config.toml
num_hidden_layers = 9
d_shared_expert = 256
router_score = "sigmoid"
balance_loss = 0.00204
vocab_size = 50257
tie_word_embeddings = false
optimizer = "soap_variant"
beta1 = 0.95
beta2 = 0.99
batch_tokens = [65536, 131072, 196608]
train_tokens = 462600000
dataset = "wikipedia_en"
Below are experts of layer 6 (counted from 0) of a mixture-of-experts language model. Rows are named router (the router's row for the expert), down (a neuron's output weights, with its number) and show model dimensions 0-127. Each number is 128 + 32 x the weight over its row's rms, rounded and kept within 0 to 255. Numbers have three digits each.
After each expert's rows: a language model's description of what the expert responds to. This comes from a sample of Wikipedia text that the model never trained on.

# expert 18
router:115132116139084125112118043123169151126159138127144118105155169150147164147148149097134127103139114161184102103109081130140105146090123097122123097129108142168153192157115101120176146163147098118160115128137065118144113160116119143088168128154129161134085178089101123180133192126092091112131118126116128118143115070104123108169153141101154125108207137144190145142113124159079134135098
down0:185175079108109147088113065161126185069146137198097045118114111052122186133136137166148096142131139165101138101105103090141155161119098106084100139112111148072146182198150126067144143137132155140145115159112132094112133125146095105172117139153165124100149171067095094161132112124163132126049117086100133120120124128111105175134119165070115083180183138118161191203123135115108079143122
down1:136123130155190183088085142062184083150159125092141130164101131112155108125129124144140159111153095180125080118103139141186110142055125154154174145144107139137134109116100085173094104170090115128145152150166113108070181173125119150112121113210189162127053131170107167045135117184112112134077125138138131073164096161181214109112112090096130131149107173109141125136168151181105111119098
down2:087161141136095175142087099167166162109189052120106109112153136096160060118174160150132125133101128118138136132123152071136116059126223100122083123158188148152146165091087188161171173160129161098085056161099150122166138173075126182153132159156153088106106115154185091144164116176122140152124119105138089084071119165109138156134072124185182126160146142115124116168108202116110154113112
down3:171169101152136090120135123088105118116123078180188134117125153167068139170097115131149139067128119172074139212137127102164180080123092135091177078121123110148167129175090133134171143073147117150083145117104079079087125114129147134114121098166076187156137149155121172103160110047102162125131179147080141123144139131168095116128100109166119091143135140135185148144129144087158135112172
down4:164103126089116130168081134158102124116147133130091082160109131054180115108199120132137163118122075070096066136134134134136151099167147147092160128212181108097122169077127151125126138120120108119169124123073104119167173072178101071126118123105093100140179125132134169148176119137073157165098176178096101049133110127179127148161164155156146126115157133165152126091117092168151116150130
down5:065103073104166147123150165142146095130127140183157145099123091166113114126095147143101110073135121142168110158098143059166127129106163161147135113147143108139104054099112135131146115183107161083108157093162133167088105106099094119185111131152150115124166134161170102060131117195186133145191093117113136127123098150078145108149179152093060171128108134117109102109147099086139062111178
down6:093134146130099077115115112196116134095171136146150155174141166094077113153146096134104152111064118157101150084116143150150127146204119096089131184113091096091122116117172136115142135107133116121078120097141121127173105172120139141147094121117141100160136170171186128201133154157188153196114123147114121093087169162134113077154066157078149113136117114131187119170121097066063158098101
down7:108167147161130071165144099103105159171119160116140078119154129143116136129100101114173135182125194108120101112113131115120171154106093147196119098147153185149156103091116125146089082140155142135095093138099171126130131142118171131136144135126110159148161158146092118188123161078100130102160128070152086095115143120155107093110131060090064135120137125154148138114146131152082108173116
down8:148167121123141180194112133161134140116157110177101151168165056149162191110091111174106133170115136184139119112117128169144082138143166113115137140099157154094162123124067120134132161140211175144219179149078119135112152134124160152089097126114131109112143192087126145133077146113135144119098115090086132143144095108108142162077143178101105129162165150116147090153047154125152154135096
down9:112139166126141067121143166160153100171114162167166143163143109106097105088142073094151168177136162115160116139142105103093138114125134162076122071083191111162110083090120148103070175202120108175133128132107171138160092085139101084105157164158093170157136143164154116116077146105106129131138106097057117118094114178160089131075092126154123117105119118165069112142106127097112073162166
down10:083177134130110147175143134147115107168136090115147123136136138133103127170123109146119014203080135100148102132124152102104125126165127130195167105091131142103140106187109124076159161154075083101178097107154133160146108145160130108102190153137122090071092180128118134121144149148167166149136171127120154083053134148202102057113117118162120100091123170068078118183134123101057142110087
down11:126132091129125108139136135154157142158133149079127132164162153116151140132095159136129094061188103160103102136052133128073167059170135169183125135118094130115116103106099120165201111154095075116076068101144175135102126097128060127143133146122128127125055146112138156125143127145084089196103122145186131086123097115126067158144138150190106103137127092133078089124127093082141150107141
down12:159122085163095065124120150081122124127125097098121101119115192243105135085138118079146054160086096128081119104155083143159131119126046198185121133103148126114193110078174075129102147097155109139090128087128105151189165115138092094142180144098118151150112142147154153138138092083144136128185146132153175160095094129120189155149131144096146087119130112144057137119124139113132131120150
down13:087181113107146073196174093147163153136082176102168143120077083150051126105145127121133180173173192138112170139112076098116089080161050176142182085113127162144161145102113077143141109124118044126105106169126140076153139098135122089098114080090150150111071089120133141105112105100124159182123133118116140149124148104136113123104158117090117161137167085155110135101082134225143073107117
down14:089098170164100178141130195110096131049098120151148090174120063071155139155186112101127162150097128143138182092081092156146088152135163119179171145119118144130163118115155130072166158067165119118134106114040093134113154130093089154105149092111116123138178098117149083081131109145080094128174158147167175147104103117145140077178144141194115099150128105145118111101084103106163130157125
down15:103098113115157133161115162117164209152083118108145143094147090117098119161119157067099094139155153088127169139175105163127134130194129142085156151179088119139098158134185157156170135158053149113103052141128077168119171150132147149100144135101163113168122147161166126121198099187094151011079159048143124194096193120173083097156123123134112138092141171079148144151117124133119105118097
Description: Single capital or lowercase letter pieces starting a word split into fragments, such as D, S, L in names, codes and rare words.

# expert 10
router:143101099137151124150130163171150168160108142082134132115163124150180106122130110166154087102105090092161111190132134115121186182123139106106148170126183184106134129157168131116179107138059108084124113075167119144163136136146141122079095130140097089118120147142138125172122118091052163175173132105143181120174181114114142112156070131145126184168105088153127111153087109091066105164127
down0:171170086152147158108154174067121140121135144138140106130097125196143144137138139144113091125108091114123119115145184130114131133152132179159150158156126116125147097118126078132108059138118128139112136126136097135154136019096087089097083142112142174134083120116112124089122117163115163114163147107135054093167188109141157163142113149115114097071064113105140122109103168153160208124154
down1:149156096126113117148115103139124077128144128093177114172098146165137083104183100160130182107075155114193176147153052138141084123111160117177062140147114139123161087115137158141086102127100065072128103151124152147172099199071078146140126128108109126044154133086131161088119175118160126105095127091109136118139125180152187150100130131092103104096116107183110096100056156102110171120140
down2:178132141109154081107156169122117147124099157094124106130088120181127166121097133143102147104091105121158133112190111083120155145129091105177150111096101057153114105096112110058098157136110118113100161169090106089124130104067134193140128108108164163156136129102112109111153166206114066150122154087145150134113134130133114119125103155131150119104134080177169093133128148153129072084158
down3:064141155162133161119173163176128099129119163106125158113136150202101125129075097124127184107107108105148174142134083108098112108142088138136073087097127128145104119105089183150122161156147077054107109172245122119147086147102149095118153125128142119162169143159109180124135175087148158143124129105134187199144129148157125132083110092101192119062169109105158014121104081083149155139166
down4:145152190106141126090116119126200128111201108121152157115140104058131157119132128152144129105117127149144118105128022098065136095083124124143172135110140143127107089145112147114114066107139180111100093160100112125168094133116081157134141114121131158092119139121142133122113166200105143129109191062186158159129154178083107164145072083123125102130106159131156145120136155117147114116091
down5:140196100176082108153100141119184083103118130174078103118146153098112072055164142087082083127111156153120109163156118095081162118113147151196101194165064083151180080128176133128181140156172167163098086078164121121116146160104112153111099160181163111092150147138096139139117149117077154126116133161151123092174101085148084107088168107127184112162214134138180102171193108137116167145096
down6:111107189140164082133101213148158186110221116174058218153107114056076160136094081092131192154090084098107142087119091173081112131095115137135118151095161149123147103136106104099179133156152099114102056112106082155123074083137100142141140095144151131162101120163168162141123153177134069133108108146160089135108192126114150115172148166098132107076186166123117071095089145091131167046166
down7:132162190090142124153147120123106108145136144072082124105134106151147146158093104140122114109091131137137143134105117113104105106141156091092166173091138142088129123140141091142194108151114082113146160145156137102050117160085119145145133157110157096108143103109078090138070124099118160081118118148184176144143122107160100084137136116134205139123161129089101134131092168191129200152145
down8:138127118190161161148086086138126131121037107069095153129105140098107105115140160058097117130141133115056112132216112126191147156063125142149139087160145161122131185168114151118133164094127136167131169147138103115123142135167085164098078125091081093210170126112113152078119180149125151128169119056126121116115141150149159121132131080135147058081161124135153192134165093142147141179101
down9:185097179097145101086144158173162075089121104172083092154154088102161115105116113093129220138134087118110137152142094107182106117179154077119092170128099198173086116111148171117104103102116117105136085150108126023083128144114120117175071112118130079141178155122165090140145079197121191152131105107103119137104159141127121096137103165088117155104105142117136113147111076142170098115150
down10:145113183132101067104102120102147129140064179111129023092129126109127171099114111113161151141129048135144130202147128120125115182114074145126100131135116144171112164118151121116141124150137173092175106134116074146111093126066158159104126049155160160140167059139073184093090136104149144096105152130165143063136137129156134101129197143172075132122110162121124106122143078164116076184098
down11:192150139118125130136144179167136161102115171160117091200119091163111177131145102127151129179126101152090190102131102095150157079091096116137139106145126139130085120124194153113110076117115099112151127157136117166124163121130075139120141173155128100174159108127118149163187151113111141139133109104138139118127102112105088176203097068109149077151164036121165155108135106122125165119192
down12:108077143124151154063111139124086131071181107120157180109160101107149188122188053154129105125125171141121136142124091149128140161142123095170079167148102115125189152138125076099135137112118059190112174137125102109129144096094090119175085169204100145177067096134064108090087137186141154126145136154129140140166165053087147104191155112105099170131157117137142120111146135103107159201111
down13:172170122148098187138133146115101111119191169154101138191116149110054143070115171075166073147124112119125139109075098097084179106112110189097096046138140098116137057111184104123179064129083141164123106136138103136112119175131192093089174142099161101112142108146148116133093124094115110129163092183165171141104097099170130127109151181139099126114117090121135083164121127150116078123090
down14:140116124134105087105162137104108188125203154078073100133143081125090121118139130067162141126151147139121105135164154102129150140047096080187125116136100146101146099175123174129143129142165157157099124137159124187188161115111109144156126129129142072138127143152148147156137152150102149160104092151178178169129106115138134151111128136113097123100122103137150110122141084117111099165057
down15:110112114141109121136132149125181112141111133112124119170153126115137120126170112104117073117162122108124110179098085110086104068152123113118169137142121066180130183176146111095143094158056094107113136092106143116141108145114136168102133175139144121141056147219117173113143149115109171103118111112143126084130158073125121173163124100109134163191074119140158094114127160150138158119123
Description: Prepositions following verbs or nouns in prose, especially by after passives, plus to, of, with, during, against.

# expert 27
router:183107134110091111117151114139148172117152152133171084172123122143141101177142168098095106099118105069174147090131091125093125099147098175060193079095089122150121137162102089172118120168115107132121165114142126143093116179097132159140087176088111116131092161131137111156156169095094126176115073151111217187158174101136179121113145143089100196124141107103165136140125176147170097112089
down0:151145118152158120148185109151162118100072112120104140206172137100148048108153158076160118146106206178117070170096108131135154063066141114203141186103179122096152149166080158144169192119125138137065121135104102100156170129115135155105124151109136104103080146136196157087137145150170140174200029100137035134156160187111099116184136160117101145133142103094143122084068122149113157163136
down1:174123115146133153106102098086088117168133113121180142084139151083085086127170155123124073114134160139102089089131158104094154132141090105121094097137115101094180114086123108118122085137170141075178176114189136152150152181112107143142110034096156068096094144153094086130145116145162150157129167168107166144168137129098141155173156202136152147103124150117223175139125118111091158214171
down2:081126134099169129195127120098163161136090130106189121100099089162120119144150193079103068146112153149134172143108151098131119115158112133129127119100147110109205147136068165132108119093117158149156096196129183113099095149141157139170156163107130146173078145100130043126073123048157156109148118120106171117140165128127072096159126153130065107087133095108146131145112117154162153099078
down3:232130129096138140139113111147109137111032115155138135136183098140106115111128173092106066161155102136171151133117074181076105129180140168141132131099101127091103168157099071146104151169090157078156124051119170149110063116142137130147139115063130131139148139109076084160151179097131083152143094113123103157133190116107145091155173095116165123113105175129111135104142146107159133168132
down4:105070133198123122115098100101112120154179131151125092137074069074160103115135176067146083075154150183132071187111105121131085176134182133116094145137088130082080132108085148132058112140112140160068130159087170114118087177139144125153142168136110088089139138096098117109119162153062131181168111199162179083150146124114139129135188163180148140117155122094139102124134171200090122143134
down5:163132106165111186075180095128172170111130127150113142117196180056139132136157136145134127155116096153084102035115165149059137118157139122076127108078110116159176133158111145152160092162141120076052131099169124104124146116129115060145120130060116169094160181122140129121155130124129154111108078059098103102142172111161179125150072097163176157127125105129144132195089087115182173113121
down6:110135143110156119172118071123148096137077133082240124139093093134075128157139102123128120087049112113118137174123083163144101106107115120120161190163100075091092126175167133100107102183127139146089114077134138082103180101117104137105098100121079108114129144113127125087141105105083133131178138127113117178134126098110141178110169170102075125120164093140134100102157107210126113093103
down7:145153087118113151084110071133161132168086143058174133116086147092146110141116144160121119150067107147139174162127113165137111191122077088118102141132142128143147114079070115140139059134148141123123123096157177105139113195153167116171139201152180137125101130141126134122168124157155206155132131125163176101164096147108043161174147103066051109100126108165093176054054098146155133070170
down8:146098144143136126112143138129139121148123179176140060092113091181106124146066126113136138159079091075141144145161163123149142114116081186156145098069097103133127136182114131178109082113140130154110144131111067119132077112213114149168100151113055100118148129123097138184055139103118179111134197072120127115123149145170067143156085144082103145122116161165085154116128084147112119120097
down9:105115138161116106149136134104152164159166178165148113128167126108077168138099164080129177175099104103128168175101179148089089118154141110152173151084067139098109158141092104140146077131103212082150149105139151152085095136116125067105134149097068097135202132134100099154111140098158142089155147091127106123116109070087133132138110112144148144131127107140124133137197155207136130149097
down10:146092135167105108135127087117104154148142101152155092180108121079102136141137079125137127124132139178103117121149127126106071095110145128147127080157159148120117189137191167132168091120152114127076092131118094116142000172220134121179173184150168180151133123135108123107113188091123129071155137162072139100134101130135125133071178133188152150068200110119138112148152131091088134136144
down11:171100149132142099145067122168083186155143134147120097096085059036113132157103148138115129106152118126110163169117113112097106117115050092115165148101134129189096120070117102111133154118116079152102132210139125124124130114155098101199066111089112142152165082121161112107082169146109169109165185139123060068101137163153131102139157171104201158083138139078124149177150172112125092165133
down12:124099088100100134143165096135084177091078132135103144074139104098132110110141111106177160126101139105115078146093149144082134113099091167097159119140104106190153083187109052164160175114173118121116124113082177179163101189186116230126147105126082129175128131092113144187190155130146115173127132173108154142164124054135110121136117164163106179095080125157176115124120105148103134178113
down13:121146098159139076135176114148142181141120125102150174125106191093129093106106109138156158170151108142092125148142177124162131147110093077099075094136151101118103151089109173112134137170160093139145119185128113097082107144115076115180134142077136135104139111118100100157158136118162080126131150126076097143145151158125116147130082083063138129118108136103108122136146113095108095126143
down14:075040057161072097140152138101141174164125102061126166110090094146166082139164138140178109118151158214140134156114175139126121109119122116123107143109112125089113130139154112185131126097126094104132133092175137160143136145126121081118096131106121096082143136121151127142155146189120197116191084156119180138151161169062129073157122093155118176163111096068145142162180121113094131137119
down15:131174085165143050109175134201153056174078122121169136144103129195103134089068175218110195107163095088076171127100132148103102093109108138134188157105145112146120162158111154136086141179084105055156126136131141059098145133177124106150149152116155104157183196099181054072101115114056095115179134109121096106136098149087128119066115114181107100143095186102116161099157133096140156120198
Description: First digit pieces of four-digit years, such as 19 and 20, and dashes, slashes and spaces within dates and ranges.

# expert 38
router:109099154068129114149146123149209140195144171164143184158149168098164137117139102151154136147116123151167141124103108181122162159044111142052127076160139128141089125060166141125100143125099095092191143178152166161093129151099107134080099190099128109090115108111141111125085147174115127108108082179102111116144152110099158148111188146133132115167111147075121117138121128055163156150137
down0:152143123128078209183184147139127189116086110093118090122099138166115139172116143100134069088135118106108143087182106102113138116188194150149106115133043126117170136133155124124195119098133086150145146151142141088120108127140106141075073157138148158123136094148089150119211109116149128108109108132119108180132138113136175094138158133092122074164159169147087151170090141153111135115158
down1:065108094111143129116147074070139134140087210141127164113147073131167121125111138156061130103111096172152150117116170113183137135130101127136136111167125095158169134142090121152072121137147211095143194094153121141114183129087057108151173134129141126091119089127123098102112148155145182110115071127122130132139115170117121046114137107128153166090085121133103107115153106083156092128151
down2:095126115111139091054176186131212085069170180118132124099116175118093162075093111128141115117106100136160082116084109138068132123095181180094130093135063093099136090173121157159161106170128075136130111133133116094162072109137133087133105186112130111034116141121165183127108167219122156090184089155151147077147126103092165106089146111082154157138102117097134117160097170126158193139090
down3:103144146180094100154169174125085140163167162097123173124137105115167175102106129099134101156096144116107067103101085136127159139173118140085081113177069136096101060156098150106145117122137097108116132100153151114083114094116125179149183135136112186127162112117141144142171168108140148151090115167100109117125119097122105163148148201102134134100091136174096202109166122141065101133085
down4:108160084104157121156146138139102095102152094158072092070099131062119147172130130086194114139102102097113134125086130137087149118064152120117113133162176047107126142116158147160169189080113116144124107157123135113195103130154082099107122112159105111109146133199125170134128119148154113101206166127154078088144075133171101134088138085169109083114151104147094088142107055142125108165191
down5:136126160110074130118155106136118101085107103150169106107057056126162173109106170081099106173159105110161108090157117141127130103115106104121125100171108126128113087189152166110148111127190116167118138110098150184155130131118154127073119052111145106143118134090138105120080127100111160146089171146083120117138067134149173121070115151152137127139147078133071154167066114161165113123101
down6:149135118158094141109128086039138171136140163155135156094199176108103100095152119087167112149135086165132124122091180128092145101118117176121136110150089052112095139178078095121129128164154105140094140106132147115177148136113129120107138117106083144170140139124185109158117123183111082138080099144139162171059102124134120137113048110114130125157128086126118165135072120123142081102147
down7:098152125129128139107122052108133114119108124133194146117146105116132093122113130085054109069122137108097134155108109087061134128121133162177119105137127111121150107075163177121164183082125146111140132079132116130133146157086147125093136120152165161145159101209094208121085150085132145156104170131120119166123183085189203168124146091150117179101146106134176131106111099120130059103125
down8:076143049151102109114126141097154141127141157144135084133112136145019176168149132196097174126141129148086109133129156118128126139092092170125117175143103125152154112129058125177147109120086149153150143156092148102154121122124173115103074172097147121167132133149145097136144160136108112122152130163170133133094160168113166099106115143159081107100092137149194188185168175130132119129044
down9:124150127167132058094176110133055096146071099156102202110130139154112117113093107138083126138083099154110151117089063134110094085131122204154114148076144150109144141081099101138086108124114133151165161134081117072154111123079095106081231128118108162106117158095129155179106117100173132165125080173135120085117108129112114128149134189138111152100133168100150167125127113108093197147094
down10:061105127137068124110185103078108139191180111164113131143142076106127181129156120200134102133184191129122089112158106098103122156132168119122116137077099132152120138081120158104116087115103106131073105167088166130143134107129125135124162103136141112136090096119093126123166168138068123080139123167137151106118100118133165126192099179095121145130103124134173074121102167125211136103108
down11:138126086126081163125209140098072127106125121125125151138089157168131154082113149156061182121121121070155145127154103135127209112155093104087078100118077150129152151104105077164157134106162076142151169159089091122122178082136094103069142082145143092183121146149079145103159147119092120155143126152157160176073101093113166109136177179077148177147131053151101132120130112167118199087123
down12:109090104120089146158123128146147076117170150124158128139088153180091108139118085153157060164117162100165081139178115110056116129167189132128133102122125113121136169146172147151120120079144128150080101152174071104142158094105151129208116124171199183148080029144148169119127152165111075079112127169120192094137129169050109128123106029104162123092118127124145172087145171098082136133118
down13:130097137134090171117172072094109157092188169190160144107087057124106129128138131113171151160153071123174084123077110125120139160107151138211107155073117100165150113129110178190103130221119131126111173130118142081216152143131187165138108088093161154151107133150129083112111155071168132150111091120189125061103054180133132123160127147113171135157168118126154089108092182124137143152105
down14:147077131177108115087116111101096117126106109125172110115143155147101116090069095133187117154036169130166151106130191124118181111125123084124141128147105143135089099123145101114131127162176109107086143074132110114152110135119083105170181159134164101101139087143033121117127113125135176122122131132101141090120121135098193181112137171103139111132143048112141157156156136184128146169103
down15:097140081147124176149106117165082163190145155107127118204101090152184135158106150102110135092100132148147158076118163164210108145126157128097114161128137084124172121161119164099086092169118154120133112138143102134097143153079146153088055061136164146170080148075109167125148085114151116116111109169123139185116111121138095092107105162086091151112163093145131089160182123178089147106125
Description: Past-tense action verbs and participles in biographies and histories, after was, and or a subject, such as moved, won, released.

# expert 4
router:097148124122128100142141095091098108172245097154125140086102111111102177191099118082139122177076114129150116191102109183130167155109156137102148154113155159130122131164153104157128097112085109113075088123082119074136127162040109154155104124143125143152125163154088110110135120162137118137168134117160143087109208172091092155126138121036174095143121118132191150123094105161087136126113
down0:091127090097122079134132127163134090108087209114147193143155148109157121095106146102179098118163137192152140110081117132138172149064109114146159161132186132134149116080091108155177132151162115115147160109134109128168112108166121136147170114106122110145072135069116159119158129143107099145088140101134085082152139156139113138135105065084151128117103113036168084142100131069139097048144
down1:111187203144154119132150164127110075124152108094089143164148076147134079151129141128105183168105096114163133114110120140155136201119080162073134143150153160096145115173159125093145146109084137177153119139145152092142168130100094143125119167138140111085125150161095119147087175134158104124093098089162110172132129109115173137111150173126062136130155100116134129106167102092044151114109
down2:119144125134143140122122131118140147089108102153128133081061096122133146073140128098171135185102064108110100107096148106131179125179086174107107141151096095155160213091149150147165135116081213068163152147145136124138169101128139149157110093124168122133086163110121121142118098127118108206127128080103130150107168142177164143111107144139149088141089093152161122085116103125097100154161
down3:179107181109141138118187105070101149106097108132107097108048128153180168126041191151133074114107129123186075176144112096125138159117125086195143155159091129167143145098160226138103152205167126103113066154144152088105104145149125130160137118109118163058170121110068163146122150123192078088143142097158132125221137187088103112135120151129104104154078157087089156067107076109121120072113
down4:133077074138075146219134142089109162142031146119101157166115115089186100132115162183106104196156137148117127154075138141146114132112080146128196144110091110144158127172170198140083151101150177181062145129110099098154182121089088145153098177109160135148051106098188099139114102119110164118115095089128134093120161109133148128053069131144144159131126126086115059079132154159073103088114
down5:132170114053138095155086104137141096139152180150169119107164093166136126031090127135052093116161136119119131136108080170053208162102180135123108134151137194129123114136117152164081109118094169144141154117187097164094153134123130128123084120134144120114119116186133180164112186147085092081115130157094108166122139117110181101091151146170154119106104116123108203129177131160134123029127
down6:161119162169135110158119133151117179145124177127145108142116159187143130118177146103218091141148132091153071148126131109148151082117133128098139142163124093137139138122078166153124207114108112132073133170128139171160138152155125132088178064122163134098134180148184095108149125130080130135085156143156148172150141155121131113148126118118169133070119143071145115088109099099064074108095
down7:072122139106085100108148162142123153105133130154165087163141128084081143108225126135111086180143147110105119104122082103093094104133106131116140090188114100105152141086130138164154118085081097145112100171145123117103087129164115130140113093152136101168126136174128074134162108119086113095045083158132164139112096124122200114157127154141112104172064138193142132179157105118040051138043
down8:214145167154085080190152172140111120157112110081146098143129095141149122098132098121138124119130112156042130152097119154094224137128149042096128153145151079162140138163125115127153172127131150177102132168157206151149152065091196115110122085189145145091167109135095160063122170111155105182173207157015124143162089150150109144106082120156162149123136084100142131151148113157142113159102
down9:112188112125168145120196179185138140131151148131169116097189113109103110112133180118194061088182165113114109086124148161135122143144125108138120084045084094120132141148132136146094129149164122097108194121113140102146096191065105126118106119167114158165079124119149167112153149093066156153131082138150064137150137116156119080096059115138164181164119099177217119090080172178159187068215
down10:108097098164156121108122157083094081155097148087146199168117118131107102121139146121118092111125091188175135131136183024120145105138114141107145152140109159129178150155108152161075104127139161139134192168193155083189168108163132165126135120143134089147118120175079172111131169160084079122150138079129102108157207103088090122072063131168102106149138092087157095117170106096153121161086
down11:142147169145141146114123151117130095085047130064085110123215171155120160072136089146155138122090093098134087108149161197055163176134127164138177116136092134166093149139125099131098126128138163157148136130130102148166087115153127188136174160074121037128108151119132131207110131186165071114081161121098129108075134176122127125123154114108104105157093182128119112133140102144162119129111
down12:108114152174106164133171204168144110143162071154145105194100119109139120113138136118104132145131134085103147076132131111106083091137095136153138171128078086122149106075181146113144145123107118171155134176171135183138094134149116158121159143070155125149085117168096099171125087113106098094075080131156151130150150125106136111131169118221116163110118104132143074136117124142096182108120
down13:075144149107124169131130159173209171148139112132111126102106126125218047154110198125099177126140132154145107179094137101151092172139122143122112064107128134155158095120157079125125119123106116096159090129092078149104147122137123156154200152143178152130182121178092153099113127109094079159125130138116170160147074112140058121119177133166150146151097137119155071131118193137116140091124
down14:086130126102117165104117123161221097094100168149132165092135156087084120106148156095140148141117106176105138098116120160125130100115156151098133168100107116131119123108121129123129104128080125184109205098103073134116086124126191149138164140152118180157130062132146108103126143113087137091169140119141081098148061131082124138094123110141124163108154146111122101166197164122077123170123
down15:131138107052126128143147115140088122125179176090131111137164114150153066133129094160117113092124059133150120180087135102156197087094119141130157143129126165143135139135103151114077108155146150132125163161094152128092150150124185122127133141132149105169087098170070074114111159122088128137072089082195207113117097133159135133112088063077120104112151161143104160163055083135134138107184
Description: Bare space tokens, mostly in table cells after a pipe before a number, plus signs and currency symbols like −, $, £.

# expert 26
router:092066122105122175178128138120221114128205090138138154151130121115159127204120107114138134188136119189099111148105111127148143121080113095141149086168086125136099170081111094116147170169166109109130127134167095116118123106096113109166138076208149125187138164124167159134112085059127091122158129167108110113154164152133079145084099112121148131123147122113114092098128133151177124073102
down0:171149091130152129107100096140085148177110112077068062117187095117124151090131182120127116201152154097188088131155109095171089091119152135177132127190138111077186114117073099075096197103115153163081189149136137132090095102177156181121118141158112080136151132160143101106125122095097108157121125117134126157112103138106100148077106142157120156133074128084168155139116195128128160124159
down1:080171116128173163134152118168149123127147093145121131096164140069131110179109144101125154196094112130144155155144074156123120120109128112138117146131092092137144115150138144215131093130172139087101134123076093123098079163137129178204143118103099159153085120124104083157183094099167168049125120158120075101111135221110129144125107172154131123186164165158138117121137123133106117075132
down2:168077093130105179127081106181166084130143099094134095148160083132131134164179160114112183106138161149153127158149100144123078102160173126115153144144066130109092052128152131170090086143173104163054074080084095090168165168162068094081178117120120136148057170113123131137125154144135114105110122139132072108102131182128104138119131113158133119112195099127182117086108138131120144091116
down3:123122121113139120169098131127129091146128141122181094171146185119132128148140092135126144106107088174166145165147119154164068168198133111101142163117163118033087140094099127093187151126092150098102108168096108113146190148081149127152163055086086146111137095104160146188122139172139148134149149163076121104115109144134106111054122158114125164161087145169146134088136163148163068085126
down4:106146112191117106162137135103158108136122100144176132113143143108114137107054117096083104129120093129121152144176109201165143081133135130151120160073151163104144105166106133134153123161109199157158128092110199158099147117097107167101117125108147060114108185149086119070159111138154111092120103047087196155092126103105136090129096093131097165114119155068072078183156130177124081211147
down5:102123130183106174156114082191109136119130110160104102164143108114158115166220109116115079132110109148108129160107131133133069098133154090163098101122096173161097069105095172125157193140099084118128093166150152140141119101094115130093144114107154167132141152134130121144134135198122104105132148076104127112159159143118087146128164176147124075157125118161160131165165041110102051121122
down6:167117162155114125142079161143134128126158144152089086084145148064082162080064152134148109175080088170111118137163117195087156149103143113131120164133129126171148148156142108146084145079170129146104098133142129201092101143084128148130115201167111134104105138071117176145120096138057132127189178131169119159083184126187133206121125171100153137092175168091155082175122112104097193140162
down7:113155145187120149075124138121146169136133093163133145121137117181109158117171103114156120082125144144131145118074113075064130123123138131145134081135161100159111112166173094136112143062113150161133104153147094145125070158124128102151092140141075167151177186121122183093115066160034118150066054162139148167090146089125115178089198165133155130139103080185164092132147166143134152121126
down8:142092184190105128156127126106114090154086155109151182165145198180145151096178156150140080200122118172137142111159183080129149031082080110165132177147086108139140152108153118164135104097157175157150127131177134122094117116163141106106113157120107113085122166112166152121158122121170189135130162202117098072135127110098106168146188143096106122139088114144091130107066091171168177101116
down9:046127081109144096097106157133158219150159111116129150068141081116117126127104110085156081061098149142149163114111137146096147150092145146104114086120205170109128151149178083145170128121072113163130137125109148136128109143218191132127113175124145107151070088123076126112123166139068076064147108120101098124166183106202201160087153118122116136140132092135094138057109193166124120139084
down10:134154107113115118155161149173179179068131148149101130179137111119139185112049178168108094109127064116135121147126091113151161099101187134181129140126151215150089140182084093154104104128094151140143123165168079181115104122106106065061127128145088133204103059128073164075078128142121124143081096088064127158121119071137135164117138102131146132147103081153142176168168122133081030122124
down11:091165148112183123155107157125161141114171101165201090159114147084044150116148168087119126133097100118077134141131137158201094111127105128109163109161115135163098157149099170146122105159127079132120133144121173144111163123142090142087121112164060170171180149074106156124096152125125167128184081082111169101147068122146118076138165121187109154147150140096120126111103090180128102125171
down12:153096133100139123142131110138171141128143159153069136144108142120122116128059115131170085117147129173165137138132069185155134145152111114102143113152076098172093117127196152142087128081129172145159058095169108192128117146095132117112136115201102133085115118117136137132097083087127103111158158143162070108168129152097138187085101091172124112163178092090145068167051142071093106151092
down13:111163093137175154099195158118145156202072142169056119094084095145124173113145164176101127088138077114117126152134062134136116175125129124097131148144191193170186134062087145154093096080097123182125127133163138076117184086198145161171150116151154112103174106142127126169138089168169104096111118167080121151097134124170118108176096200132107079135102075099139165111149163147137136141168
down14:051135160150131137109141180093110112100073117172132139117113120168161174114071128184131107106137151117116095137193189140146124088134168172141172136113162121130135129077139145089122116078131143119106158105166144110137113136139122110149092164128081092104140193164146109063137147127117113128095108085096168119190145156145136124149120176070143165206190097122148153129106116173151160132165
down15:089154190144127128100142165157149117135181093122134102082116073168134135110090158104153132117117148163162100086138126226109120114171148111168096074140138123113198163156149171128171115124159092171153139142151087117124086095157114136154143131176130195122146087095137081110071126092091155080143118117118073145168154134167165137130132140164071096121123170136152151135152107096130120138093
Description: Two-digit number chunks inside figures in data tables, such as vote counts, attendances, percentages and dates, like 298,512 and 0.16.